Experts of a small language model.
Size: 12 layers, width 192.
Experts: 128 experts in each of 12 layers, 128 squared ReLU neurons an expert, 2 picks a token, a softmax router.
Training: a variant of Muon for the experts, 485M tokens, 3989 steps.
Below are experts of layer 8 (counted from 0) of a mixture-of-experts language model. Rows are named router (the router's row for the expert), up (a neuron's input weights, with its number) and show model dimensions 0-191. Each number is 128 + 32 x the weight over its row's rms, rounded and kept within 0 to 255. Numbers have three digits each.
Before each expert's rows: a language model's description of what the expert responds to; "mostly gets" lists some tokens that are sent to it at least half of the time. This comes from a sample of Wikipedia text that the model never trained on.

# expert 5
What it handles: Abstract or general nouns and noun-ending pieces after the, a or possessives, often before of, such as ability, willingness, treatment, evidence.
mostly gets: " ability", " evidence", " conditions", " treatment", " interest", " energy"
router:114159178119118152146122107106144042159142139089117049140122124090111161163130080150132128132155100170104112144108115141126143112184130124171118144137066155078085111107147154123151123094130076125155098159152134134118138112150134138141095182131090094140082069111115129148165112129132114125145090124144152116196141134100085117110129106140117000105134138071114138172108136178080120149141113116157095061165115122136050154058079171142154169148154142088146103132162063185108151146107166129167148165082095121179137149126116124174122103101154177042154134113138135148075123134148111124
up1:106184223131110169129114155170090142088117133123162155115196134140116119166117096125085141143233170171124113114088140151121159119119155158070168128099148164105177088146154155134113072168153152142211135142130150127092106100094120133063136123096120133108101154167171142196136082096136156121137145145170099168113089131133136168120193203128175075190126057100149159136122107096110110105120131141149137109131160160103031110130159142070185153132064130096111137136088163139079097118104136117158091122137139124151095129137109089176124102173167117153185124127154149133102144155151103120
up2:081161136145106148127170099142122095114161111059192096153194115117161139116141104171111093164101092111149124109173103184206198144097067122167120177097119155093073128152123139134124103126122153108145090156196090085109141112125157153131154137050124169103134104103123093110100125116178116093131150182171144190120110188170118150160064138154128107145167120082091122171129096107097099101210109195085143180100146148111115142147130149120163089081117164167142103136168125101184169157120139106138133110095150160111186146124123132180116145086123082149115141157168181172190136115117157135
up3:127172148110118151191095123136121130113130101131150191188158146193161146083122114133090114109165141120122129105170075181104054141117118135148083144156150158093187109111134154131127117114110116169123136105183130091100173113130117098156118176153147152096131149165133117175103040173115188163114132152113174139101123103075090118061147135135129142113157137167123114103080084130135132193192177126114071110129121169064079171110139136130089111077123129121130096146133133132160107223101146052216144108123115173182121156101132132077203133127145134107101118159111174114125089078147115105
up4:107149082164107096185127108126106096114108119191059154100125108128153188128173174093150110064139201137087152152152136099170147170089069095194121088098095091186154103148131187046141147165135172095171175165110115149066107108107182131137107111104105081093110167088143162089126199069105090107135093100141090132092122150112121112158124092163127100121094086143127120103130071176148096100139135104168122098131102145084113059129137137167116120090163118138117192121080131171141073138179135153116168153161125116116088103145128128107113171125141175186125129120098182139121123097156146136

# expert 15
What it handles: Given names, titles and religious names, often after of or by in historical or religious text, such as Sir, William, Jesus, Lord.
mostly gets: " Sir", " Johann", "Sir", " Lord", " God", " Jesus"
router:150115108129142115081150139146184092176152143052129146100097116169142103166098134130126149157147084133115057127157101121112128109120125119167133182124113107128166139152104143135156150173181144107089092116128150157139082149164182147162122176142204164099142145101134159122109139208123090136089089109165090174124097147105101141115146124160102107130086116078107158049070190234085117182162089070107204160168110131137144208064123105150129164087201132083116095181099175167168114111120145130113149128126117103102179123147088114115124124154129133132164129173159136145147142131165121136
up1:117086100134094148142104158039100134125150161106147141134105078119100153153164157110179057126109119139076119164116065138143113085133070119061143166114136179120114131119150143120141174109103165109132133128156126118165180096065140165090138214127147168108131087074202100146109103073158103105100129113145113107104135149125103133137155102157102131174069213142099116117157084167146152121120130127169198152118125135139153154165136127163103154068110131128112095110105102128172106106135071071087161087103058152131142174140152129115156052104087110102138103098106060149112136111135192189
up2:135129133099157173067162112143099097092183165098110098154144139156088121135108119094142152185136143123144074159090147138065132096139101124062154117139093114145135116173133131166065126120078120132144105181109166126137120112077166146147159145091052096110045106119110213086079149174134094087150138154120114194137089120109228068134079116121086177089140105125138072088085186137171161134111140144118118170131118135148162122080088100135147143069090175114165105135178121133105121117077126150115124155166116176167104084143130151165146171086159120149156136110120086107132109065100125114
up3:133173129121120133157090135140127108176106211171149134131140164080149100101131119125173095096123139085134137141158155119141101137089128176128137114147165147191166045067079122149139125070156158127088165119126122134147066100092152152135136063181149128134142165117124117040138089178121118074126133117140128154112125140120114074191056128144114161186134114170190115118141080187097091183110122165078133140113118130198112057082111130103099074090145121129101149140127095116144118138147139115119058114115111145075092132154161124168183137132076165149138176143140137185211152144140146155
up4:068147125122130157128168135159128102168122155107167088136076164103107153185082098144153151159182104187074085170148111016136116165098171148111150079135121138136143124156185132133136179129163130121116070121117092107122135115143078134147145171062109111131115103154156106078113131075142167082115102173174071152152178139110130179092109133200150137076058147138128158106117083118136163146112114142113080109107142170174151131144072128116176158148110126116152138172178185115123118173113170162122069068173140115160143172099120098136124113095146132157140078132106189134111068112125157081

# expert 37
What it handles: Mixed tokens: monument words (inscription, plaque, statue), office titles (chairman, CEO), and year prefixes (198, 192) or line ends in lists and election tables.
mostly gets: " monument", " chairman", " Chairman", "192", " statue", " chair"
router:107099086158117085092140130147133178073100160144113148074153082179148148090137034186074149092148101091100166160118100153134115084098156156161153134090167150068100152105171079121121080169103142122088168094095180155121125095089157141183125169135204115125109144095101138086103158177129091162086116075161111138151092107157105173099156099102099196109140102092091165153089112158085136162152105114079159147123115108113121185092171067167142110115122169087155063089094114191118108173148152093101144119139114120107122148169114120135158101114154122178087126107116156141118076162098137127
up1:121196085108148088099129108091204159101109085123136128109129159169087132170098109115125072148156083142125115123136102104158112145131110137158137133108134106187088095155115114137109144095113053090151121134144080116126098161120071116101133143137188153137143106105147144091154159093173088178097174183141187123136179176169112127150169131089110103123159152100162114112167060126155133194122102078190111117122161161167150094111172194103104168116134126136166143143166175167135085162134134097160179089154117123108071157128133104067116170151120121096160145096218115118108073074108108210
up2:160077164115175134080123074106117111146129134133167138150155161070133141169067146127144121185143166134076109144083240063189116154168050115152075086153110113155138167191103098135127123096151136091108089111170160058115176114100111182170138138146150162155112164171126132155100161203138075146173137149107105132175155150110134138141151148120153135157095132086165116092084129138151147084130168089147118156170136161118187128079162143126147161103212113143116100099137123130156098120154168100117098143108135133135160159131163139137087080140088050085169143113098127160137141091136115129
up3:088078168148142090118152099190155139111150148122143208126107134102107112144142114096140156121122113132105060110140173172173174107098212085084154073090131104146130121163127138132166150133123126117059126124093130154143139188134181157126149171111123092089090105126162129129143094101093139105124051150185129168141100085111137103031147129124150196162187149182142164162115122077139172080099088119213098182110125141091110132200149143110053158095143156183092135148159107175163125125114107151102154153145134115129119143133090146110118117112138085132097093102146114140177112071107089125
up4:160113106085204089133124164101119078110122149091102153123140143116109148196133153141081140128081213160123099067153112146196135162140072100116108118135136139146138174210171119119124137114109125128115099148133073131125178133104167074155146158119112081134111139057116110162154142148123115129112169173149134142130113098166102133061156145131131115150127157188098096139133150085119113171139154111149127179081161097124127131105085216043132191110115108099114155068146060134092144082198193142120157141124153135185154097151075111100102190129098132095085112090162110151120156151116106123

# expert 32
What it handles: Opening brackets, nearly always ' (', before conversions, birth dates, pronunciations and glosses, such as 1.70 m (5 ft 7 in).
mostly gets: " (", " (\"", "(", " (−", "^{(", " ["
router:151092154140074152113208181086084146114111117139127171138154215154144130120132135128130144162096117155099150117147139128101154092092079117114146106052173151141116118142159090109140121161140175114107128098128105113137164130114114141091101079144181106157115182166080124077160194118172124086131190131174203124093077063150153123171160103110141163162135176121143127145108097156147087096121126158115087138088077188093131124153141052158141134133110091117082158108186110120145149187133119083069086132148130136074097132108192111176131126153152113111064117073120082100165087161142096096
up1:095173095096071081116164115140164157119124127170147124072121129146096122132207143137124125109078147116102147168154161089158148123108146151137163102131139146126105133184153148090168059113091161129073154064170160136138195156118134132131112100145083114115173092113100140154099141166072187139111144196149080092152156180103094085152129102187152106135088094154156117130069095050109163113119131085177076107117132104089080132127156142147100172162146099106098126083057136137096141128116104120141154161146117138106158111130172156162182118131106065165114176121114132141162037101107204117
up2:138126108098106157158183091052163141112154155107151086116145061121095111061126169170183111120153156148074142116147107094107053142123132153117157135126099118164094146125146126123208112099124133131143173093112113153190159090075081090114126096094167156110143129218131139107135157091148123066151122166121130063066129103119107159106170120158086122109139081135141125136140128134131125115147151130072126162127180160133140144142118115152116103124111160144130123140135131138151109147094096110179204183086151127229070109150121070089116208119135159078187128054082164130141106140108098108
up3:094133119129120103087151116143183113132180166129104164117134106133150085158122104160090120197152163081232167103123106127174156091078161147164133141110065128148165116132125126157192148128127133169169163152107077112116166139188161144098105102118112115098175072128099140161119157139077173141172160164176047120126176181173086169129137177192156141087133078129139196109102146140126123105121100189124085147089113154147192158196143141174104081129091147114110150079103107140144152127129115121069105112128101100111108137136167074162131148119153126134131106171145169144114157160151201150
up4:082117139133151104131104136149073190162128100110104170164147107171095123153098095125102168067105187064111168152101147135088103153105128195113166104116103176121132124121184114182129138164104147132131160097110165117140148166082181155109111163116215117109084100115171177182096184109151155112145181159061141117105149168146135140113088113133138133086116050144091137077174155103134054120113100125117170135069050150170165165119148136141147165143139141096163171078059126156126102119103158118097169142118084151137088097098127144096137117114129165146135132071088115176145127114118071165

# expert 20
What it handles: Mid-word syllable pieces of non-English proper names, such as Ou-ag-adougou, Mog-ad-ishu, Vyta-ut-as, often Spanish or African names.
mostly gets: "ñ", "enez", "idal", " Hur", " Yam", "oul"
router:177153136103141119124110135113146117077153188164194170147122134191159097181087255127195086140126129145192148133108117136135145137178166163084068166140132099141141103137041090101179162108110173133130129075071143126121085153107111166121140072122138133153173107135110208115138127079123103110141106089108120120134121106133081135122168186071122138156106152154124129174134200112084158111111105180150152151140065115135151109102159124164108146100170092129130158140144134119106111156117173115134094168181075118098157119080090085113146135099107114152130132111104123086156151162146106157
up1:153118184115135125145062149091179193082151135084153068112135050136068145167162147141089141140133163127162198125135151122125138172104149110141099142092103169165084111087172061130182154106131105176131094117084136134129126188169100174131144106113160141124149073149140132093095129079128126148161126094135196146138148089103107072141157134127187123168090139130106127154067131169113089125105153138141139111150126160102150161109228215108132132164167125112113174147171102158080145184130175094100119174103108138141081131176131146101134156160131131078147140131160142099207117128113079128
up2:124139184047096078218131119129139122172119133122125100139116102169161109119142117153115117116166139165120137139128170129100125113105124155091180111146150164099182141105146178171179115125086106158135118148146185162127094141147175124127129095139064176113173139120099112118139097110063101096133153158127093130074153117071150153129147110185162061154093150160142122205190169123082152146124159134092116130095126094142072087126150150132133130128147159140103126128136178122140058138097094089116157163054139112148058168103096098151186158152126159157180100072070092157113146075066188124
up3:139205210142136151119109104146174130157090108155106058207103109113177111107108130158107158070154136160171111157118084164061131088128136126106107145092124083114118136071175170115210149133080142104151123110080092112102083155051137119125080079161102117074066128120140145121164153111154149113152139052182153155154117143139108083130109123137155133146121084155139109147141109100101138116113164110082089078099101149138091159097138184142109158115119148160111127160136080124102130172118151117169142192092091163136075117119117101093139168106179154143169117184150124121209135149110142070
up4:175132134140121116107101100069101146136072117073142165177180139114093137069071135082108156165151177092115140132159092122105140134136072091112116161083110152135107151042112120102135098126132118069108143146173083091126146116144109077097117127139158107131095137128190120093145119088118161127154195137090156072178126125117179161126157121132140180064161132105153126171154186086081129084121128170117135107137165106129102137094096070162104153119178173085117163131077135137141104090076126171164113137130177042122143145141106094133115143135114139113145102151170143024107120193064148102

# expert 53
What it handles: Opening quotes, brackets, dashes, ampersands, slashes and vs that come just before a name or title, in lists, tables, band line-ups and prose.
mostly gets: " “", " (\"", " Dr", " ('", " vs", " Jeff"
router:103099082158118094068132139152142182076103154131102162093137080186128135111153056173053142076153113108082159156123120141133121081099157138167141144112176160059087136101183068117103108172109150124083181079092174153135107094124124138162123194129184108130115137109097147101096150159119087174097133079168147112158092092170129163100152113132114187131140083095096156129091114148100130149178105135045183153116095107115117151100158047163143090123132161111167070101101120194095119155136149103093139106150123130110128133177121122120164082095144099190094109116105136115127085179103128129
up1:117124173132131154131158084160138123133170115157076124126145125081116180106198160135103104175147130118084067109131162042042138145165090086088128130118111127128169092092090094108129146089147158135082131110119126120131182103178125088090107094119131167087157131082158145172134128158127122127164083086174115196121143151098123098070164145137096064149142187125069135167178198093120181157119139157154084113136140129137128163153097172076153128174159077171149117145121118100141114127121120129114161084180143185147141115124144199102164130090102073104190142119187128130097137165105066127
up2:147157104170136182160118094134120124155119099087159051166109143111134091178129149155084114118103104135117110068133060162159094140101115035157154087114185089179175111151127122165149150166174114089183134166145056080159160117120188121112126117107094174138209123137153139168097131072134165118126109139125091082122106113099142073113054114147111103135127154110169117100124101116199087048072131146131122107123140109216155095169091131110130068148118162161130139192124147180095132121124137124135143148120103126095079112096170126117137134112065089146129140088091135125114155101162144116
up3:124162166092112109080120084106147166117160124138152112113102145103138111187169209079130168099156104131134087158122126120104081062170132063112097177156110062103112105164136187115180156094089138135172086078130081062108127130109112094137173165122106194132127141140134138142194015123153157107133145094104143154113127131142156141152124066152122106194123118121113147105098173076115125122171075115175139185107167135134109100118150170117171122104127147143094161091111128131159161106151111115047113138170126133186185114129102132105202158128093094129118138146067111105163165153147133154
up4:133118107116103113092126148175129203115122091113164080140152166146144107159106107146064140150139093138115104120077175118108139195150115116101122138130090117116099192140128159187090118074153104139189133088080132144081106169099113119083134118062146097146152144185153109160177133107176136137098121049109147120137179167094165181095147145135178102052102135118136118067163118127127168172099089145165093060156158168178086183137074159121123138106064084117154127137161177126130122192140103118084144087107088126193164137141132159049104117101138132089134107108133157114121155082145097124

# expert 54
What it handles: The articles an and a, and sometimes this, mostly in "is an American …" definitional sentences of biographies.
mostly gets: " an", " An", "An", "This", "American", " This"
router:154150122183102157115079124148134144111133068177111153068141118198152114096135087122102100059139095089138161122128170119200090061143112130153111122132128120128117097144139084107059085154129170126096170095109113192088127139126141200149099138117151097181098165141092118127107179166130113133095126119147146136112104078105100120075149171122145086135131196104099166187120123146089127119111077111146165123084136151106165103148168121085126079122061190127136076127126173182108077153129124094120158115118104148157086152121151118151188096100153070209098194097138110177077144162153143128
up0:124159134154159111122063160121143152160145099152162129171155172131139225146155144086165106092111148153125162108077077058071123133193138084052113100185129151093153103156139116118158108114090189155190168092156118100127160165132109102109163155138121139089128145122186146151172201073151178115090102140108106179096125127203131159133079122119157095118136098140089094168173122100139101140126132153123183092120052134137077149130061117097116120176113137071098078164129153099125114136138156174155149144149129158157135093125154138107105104196123104164088108144152127153093108079164157123
up1:108119128197141204177166086091077107134120154153139145132087168099105116137097087083183146124116152189117078196146155076141114179187139141096119163108102136168104124140086131140169132081125100166107098102089114161129140075099114144146086102145117087126084127117121110164124126100158127115111091121117137149089114134135138054143121182120150130131100156095172129108122187124163084100105057126172184169141148098142170147156138123091106133086167133187139158144187159180106154135124100088159135068117139149111129161114053134110060102105067092176119197081126099061141100152121144094
up2:073132096134150128139171121071136205165128120153149059089217113143145120088116179149126097108086140140102112054166137138137121110117113104118067132153093215136122135140146147075144103108119131098144165091085110142149093144133159107085133048133111118150105110161139165076215138112160135111110146167149102165093119138127130121128154057149155137139138176132108129149175098091157055137150100136167157180082120071139106129138123171117124039135124135139145166137178145120111193160099118092130113198068087126070112098144169167119126118139085065123088137099159135114142145117131118164
up3:133120127161118111132115116086054156115097099110084150145155170108156128135117190096156154115131183137202103111146113147146160115067144068156149153123122097100117106173092100106141046117134115087122171142150180220117106125061141126148099172088120130119158158119125109130074116126126107138141142149170209128146083063149124121161142150080124150144066192138092152135152157155139143111147191095106121096132111109169062097087114157115143093148148121122099152174154151101140207141123088152160101125121110066129128145092044148121181142179124108136150162185091108147071129062114144143

# expert 9
What it handles: Decade prefixes like 201, 202, 199 before the final digit, table row separators, and first pieces of verbs after to, such as accompl, ann, ev.
mostly gets: "|---|---|\n", "|---|---|---|\n", "|---|---|---|---|---|\n", " decl", ".e", " etc"
router:102100089159133103099107129131112180089119150150099158093138097171139159088128049177068151094160111085109152156111098133143097080089169171169158150101170147076083142114169094106119097140107164152105174087097175145130120086091133136187136175160191121135097139100104113078105145179104101185086107085145112158148102111172119166088129105112087183107148090089081136129082088172100147156149112144054173147119101112101107178093174061143165100093133169087145068109071125177106124156156127088096147105139136119115114144171108103136150073114164128170093138088121169130119084168100135144
up1:123065147053179097116109117128132084178180150173143117165133100087120123148140161109098115151051160178097118109098150105152125115152193157118174088053103145110116111119092132104163156093131115188171095192116128118103117144195143083086128104153136137062126162105108139164117167095079143084073131163083066102151177156126107097160146190132092124125114150146108097151102109076132155119128147117093159193161149075139148166102156184135124070125100182113136132134128159064205136119174165112123139102172122089116096139101151129132136106106095114158118091209112092138117150108140163150
up2:071109112172123129086135153103120122144211109115154027115103105145092124168129106110180142107143130122195131155094174148189094090115135087129094104073108109167097154088078122159123157166123129126152129113044157102159143154145157133114136135153106115175146114190153081085190137143127118088149108162113141148128112107081144087137103081171127120138141132115116124123115143096171125150117137111182120105166105151115136147140170144096070086180145155070093169163146091073175136121119086108146125109155118171140173080080077129100175083146025161104144170184123114087163153092157164113
up3:188119119087114171170126128108181098087166102145109169166111163138132152138094188174137154106207104113100088138099144104151109102091161094170184131172154153123179098114137149082196125095134167102089123134186118161148162123122103070084122121144164120073159124151135103161115111094087101089130107169110117181096171185102111114150076142146183104138095132114182165117163127135101117142136135104136137188095170206104146147150139143126166095066100135109107188133108126138132129166109057148156104109085156171157164153107053104165101099024176153127108143133120133084149129146124109133
up4:093118187141089105115111108131171131169138152147172134170086117102076171175133147139143084204116150190140139127081131086153129117184121077103112093097127097153156091113118157150146152152085136116119104204143116151132167095141112083126132175144160145067189156112146148168136115156144144120124181114106128194182126125096094060057140124146090152141165121146079131133133145086176140173154120088105108145122138085142065125088130156155142110080090126110129139204167155176108161120095125113139065168029161148083136171076136115151069115109105111157157089101141135131095160101146184140

# expert 8
What it handles: Plus, minus and ± signs and dashes before goal differences and scores in sports league tables, plus aged, Won and Nominated.
mostly gets: " +", " ±", " aged", " −", "aged", "‍–‍"
router:099111075153109092081136160137137181097099134117070180084125127164154128088135051177087109090170124126088143138088092129189100107109166182156138104091180187087105155112151093099123116141099151111095180080074177166127101092113144113191092192143197142118097143102096146103088144133104142165069135101126101129130091099149122167086171115146097182137146076060107150113102134137112108163172123147056143159143101130121118155096163049159149100138140141076160078081106148186123113158125157073072117103132093126100117143171101130152132098116161145179128124124108137107128078142121154100
up1:070082122147143116164137068141112114159114154091200124120126180120165123137120171107143126160149204113098138108103120111018140125136166094120104115137098116108152152120094109137090142088152161157141091097096077115121123162111129088124112116114111165205147144164135163127186161200141056157136139126151152177151143187061123120102179132114140094098098143209108139139127209111193157121074129133155056161115174093129130171120077127121090187166120106107097105138120167090105094102087122132152092177133110163162078114097106131148110138152111168146149164133105176105081142153133152161
up2:139074100116174132106154136117165087146158125098119140129158112135175150135127155139129095145152192092085092144085144099082121192124097188127153172142066149088169143090108139182120083086104109189127047110131158121107143155139097072161146132153090180057170097170148106135081093069105123158123091155130137132120115169101113107171128106130110132176114175142138083150146166132092147097124166131116111137100066065144092129112099114092129137179108109172107190154133100163147137091156119105162210131183125131124100142059142128086162056159147095084082097109135154095143168134158099187
up3:172079147105122158125158113097134124125121131101151121152152152108126143143082140160141151126048150065183101125098097093100133183182134100077078106176132156161127093159075110055125107121152097157152198094059120081097141087161125144164115089124064136109198121091151142065115110076147131147188110144093133126141135117168150106107142127050167124112140166194119137150162127128196133127096153109130061105171093120091168106102103114101122137135122160082145185109110052099181113091197110149108094162127098167157147145132120150171117137132052126164149115151106098104122123109124111173
up4:157167182129123145102084139142147136119161140168155096073098126146111099178186147115134145104115120143145129122130139109111112098151183115149147138178138149113153154147059101165179113148167092103132111102151153160075107115089126085185163157085106168079111149099169124199123100113086164084071158184136066117137123146082170121162152168140083141166168106117168178064131098148167121108101125134156085150126142156157182142159131096190204124207122138096080160104149147136174104122114155102086043128135174137141152137113162102126131186078097148146133156110078104159195114099139078133

# expert 19
What it handles: Cells, digits and code pieces inside tables and lists, e.g. hazard codes like P330, league-table scores, |---| separator rows, coordinates, year pieces 193.
mostly gets: " JPL", "aged", "|---|---|---|---|\n", "°N", "″W", "|---|---|\n"
router:119121076146110087079118134137129180087105158154099159078154096173137142090137056177069140087171114109104151144089096146134097095112161153172165136093170146070100158090175085102123087147102142132089176090104173166111112109116143160180134168138208119136123160107092131086092158172117102177091125093154108145135092112162117168105148098123095181107153109096106150134099100145085141163176108124059179152126109098100095175097185055162162097116142174107165068073099131188115104173142162076091155118147115105104122126184115142154149089121152128165107153110115167117150083160102145122
up0:154139124105106067233163122107110142092099123157143076175110144121144173103070155170121156076119091156152121068156168198087149115108108119124127122143133165133129103108135134088130149139162141119120086138200090165108129167112138113083090104159100200143168158097123116100149143103123129127134107088123061099088127144138110097177137166139129091129164118164228075134120114083074159102148129111130139152133152159200172121152138143122144104130102129136095167083070103153104123110101112101107142111202115095157198131139064130157140158187146132085153113130142069127164156195170085095
up1:097145148133089171058120093141127165093118101164090142118117176097106130166102114120103143144144179120142093112155116166178178114145146185093090124121114180128157157108078160123085096126107133146117115156185103082053115130146122123135141140112094120123165142177136143126121113155180080114140129135062130166071174052123124086066119102191123129144163133153132124147086140076091128181113159086096088134104113146078199115150211116140105124112130097102061158108130074089119134085103157149117162139106126103089183115080159142148157135148127081114121097089222126171172099099075169164
up2:118181138094174139109126118160099123104171144112196106138113075129168097078187124116113161155158207103151134088175107141158124134118119156081107107111113134115159096120171153127168108134151131180169160157094147074160080130149140124114152081161141083137146099073111076122131127156135177114150111157158147145054154135111091103172206156093118135046112158169123099086154132119106159158085144089128128107114119128149032132189152116048146129088107139160089185117106156116149131098118142057111055129100136086132123174093104170169128113151123092118148092153133141117142140086078082183
up3:106167130116186129137124138116123172096132166079116125115155192099107171153185099146114131150142158160090124143122112144108158119084108138132122143148133165176093141129128231100066103108189183106095094169147138110115117110117141114134089161133142135129131090121116139116104122102119191120143195113126154065099105140179133094132157151121121088163183089218149135082079146077088127156112160064059077138128094179061098120170063165125077102145151138172162142127170082144148117115107119126141136118089146136095122112110186168148082166101132075129146107119099098062139133114064198127

# expert 18
What it handles: Labels and separators in sports statistics and infobox tables, such as Total, Apps, Goals, the slash between club and appearances, and minus signs.
mostly gets: "″N", "/sq", "/km", " Goals", " Apps", " Futures"
router:131074119120083151157139134123133100143096133153090207101110173119187088111109193117185144125088124104094114165080163142109094110123105119137100157123110129138112162062190128171168158079137132149149166095123165137142125080122069105102086120123131108115055138151109115109109121135101105126113114078108154143081070147122110195111168083113142098135139098123127154187126130067134103122119090161184052100056180139117172147157175155076177119169130140095182218121171114169105102107178163114087139143163106156094115095096156167105168120139089089141109095126065129119168104159137137147
up0:139058105073151115159133154132120107108100116160172164082155110132112059113119140133115161105172162081146118144097167130134156108109189119151129105130125148128166138160110143208139123107133167162146111117157154137232088113188081160122205074113129109140134085139129156173098152106090138152154161149170166153101145131114147074116169140174122145157100151106109069126150118137137088115127158119146126063086148098170126166056130085175142148119181140065084113157160088125119086159184145206131158150059160146154177093145080114143096132172132169144128191138165122114111170160171130124
up1:137077106125126138139115129139104169073129167169180084106119091107172124103131127102141091077178128161180167116078107093122087134050098183075136145213112157117174135153104089126119118118121111162114189163099111089134156063168120174160132111082107098140135156118149125146081164107136099117131148102063124050086116097116125164123143147153151130150151156153104086060148188080153118216063169163132082131104154120111066116133166082126121108075157113113150175147126116126197146141100135119107101170156144080067127139133139123152116102104148077089123138120135180160155138157074119153
up2:117156093126163099115089089167105132149088128175141153138111117139046147122128106073157132169166051133122150190116226113148158119190124166153114104138110118129116078102194152125148142104181106119126147091101097156129181179099094139140146164084178134074156167109101115097110080090151101130168155120145114137142138099144105103133083143123147091139128116140108080150124078062163139097142103079165121114169120136096156088119176068147116134164134085143144165088149106140108093093129154118170179185156122119069170145181142133148084081129173175126168091130050135121161168157200151121
up3:064105070205147152119158139141144140115156129086114168092072132131039123132163160138126167147070183175153102117155151114149106123126100165139136174138124125129166092133121160112177079164124152135106138112168105102147141153133096151161089122129092161127134103122163122098068117180157197112156105173139153130125152139043172115105154181127186100156141178165100149141106137122082103064194172155148113133065129177142201160074146112095164123098097109092111136124139152133160185083110126118062147130125082151070152151149123074094131191138165138124124179123129117125173129088091111110

# expert 36
What it handles: Month names in dates, usually before a day or year, such as May 2013, on September 10, in March.
mostly gets: " November", " September", " July", " October", " August", " June"
router:086131141157110095160111068141153187118104098145171103175127135154177137110137144157144186109091118103118121164079131186166127080138123174142121131121108169171086106148165108101110129174100159175125130146101171174121099100077191119188101140103184078080092129093138145075137138150104054131087132080147119163102114104147121085155131116101067100153188166096118162205142152151136139175170129175109197135143170134123127118092141096158081110093105109127125125132117127131157183153186145139095178122118054110145171114166106108134131116091097114181164167177068099073140128170162169123
up1:162143132145109162182183119085116159128072129138153145111174190155117141166162119169129110097075170131173093093193158078136152107181140210085121169143151096150169152182124122142132121079134067140103079110111141131132168093106116181172185154136166145113124070157096106160087072054117163110069134170165093123148089141132124094171135148107152122124104142100098125123102096163162201131137147051165110148111113144139124098101107104172109172154147216083137102117117127141106151121117167147156155111076122110119145158175130148145152110135135151081115096149175070085120118120182084158
up2:156163144132123113082059141137142111130132144131119094158129126148158095107175113115122112132114141116140162160153139137123140099159112116126103134125092138109141075185130134149163148115125103171170111080031052098105091141152108117173131128106112111183103128205125119136047151078192066084158099135091097108179152044207145103072127148156092154107141188122135129094176107129188140157182135152131172136106084087127139153138156085111095148182108153091139120091124136102150142183047159148170123151124148156126146102144135117121090140111174092185191090101167108100106109150118104072
up3:153148172102156171159126153154158102145125108122116122086128101143157161114115136112135151138180164040084188161120131135192190126139113162190128115160161069135113051163138101163110116054097096107159168088144132113108073048119129137146098120121095168143118195087162125184152082093114094132132132133142086150083076140100163109055159088161136134140143143115105118162132104164115142153102124136143122120115169108089107092183093139160158111137098069158128130097129125082127131198082107187097161161159196142139144155150178098158085179118162175149095108120144162120106113157119061113
up4:182123108172172139143084112135105118204142166146128136140181104136163164095173067158124170148147103135087128131139114116129143132138216069105105186127122191080116147136095136113118070112073157146099171097128145135128141109125150073096209171107144125148061174139137116105121087162102112121095175144176121129128163159165095079110080091167148185122126178145147127126168134121120103099168162130118117143159153090129113134122103111142189102128132172089125101117108180177165198143189105081169092083127107113160132073134084128115089144041133096086110127126151113162120095155072128079

# expert 33
What it handles: Final digits of years after 201, 199, 202, plus day numbers in dates, such as 2013, 2004, November 9.
mostly gets: "9", "8", "7", "6", "5", "4"
router:058119122115088121130177088076081107153124113135114134161102074118094104155146140104129141098090163106090151166097140137094083118108079179150099110111133122141116171202114090145106181136095106080125118155103099102129149143127153101153095138096117118058114160117112136065155156123105078171109099102185103158136167167098120110162129144138125116148143199111163107106150105121080129142118113127158181150162189070084072049156094155121096183105120196113129114073190065081147138101139109136149178078110062136155149116207101101095134133154152112167198135112105079136158130159119155128
up1:179096167090126140123156096169167111139117134134132155178155103149211093090170120097128107129132098129106091126090176105140095151139156123179092113187152125144173136110190150104087102096089142141155162133130192183091188118171114122148123149160135135149101165199115072132132170114132081147118193169173163105124121082166150092156179082176144227161166099152110190149119110143112076120135079150151158173132115129145156124115168097088188124116162101155107128135100173096144138157149134074056127134111134138105131106100097127120172143139091112093093079179092107102110117070180149105
up2:111153130151147083125113133130179132079118094083114150125145106073106122095191141134127122094069115145146144098113190148111093131202148094089119139200138133120056142173145164114110082118168125120169158134061182141139109130159138200083140168089143105129078125161120108134140144133084157138077061179171117195081155136128103095144117090059098102110116164162064127130097136127093139154083193099096093149065154117134126127139121121161098150149116101090126113124092126156135092112127226118117156102191154125148184124125159146138130160156179128145161075173087127144178157156164111098
up3:121109146118117112125117123111148094117136142114125137104131098099143136116168047179118083133163212155120066081203159157110109194152104151096088129097172113130112091179076114187082162141149164091120170072101048125095095162116124114093093102124078117103141109125127203134149123119156086088199134137144085089116158107186112139092072122136125095115146103113168159117136137205059147082115093149106194128108121120165158153072076168154127140172151123149127119073149164155166140102152125135133151111123146097131098092158169113158103030125142160128115097164122127090152122158136125132
up4:101148145199143154142131105168119108092106191126137152068149123132102140101105103146104169092164175108097123122140137105124150173133091136142104104150103122059093132084144160173151149148167112159126122081093102197104170088150161159144118150122184056086187089145146162142139102195100140179119145115082158169075162144088083146110068111145110100104127077138140061070160177131116162130153139171121132114125128143101146124158125131137134141103104061108187152134106155136093145141065155223155155087111181139231055096156174156117127115090134139131103135155098128109104116126116128136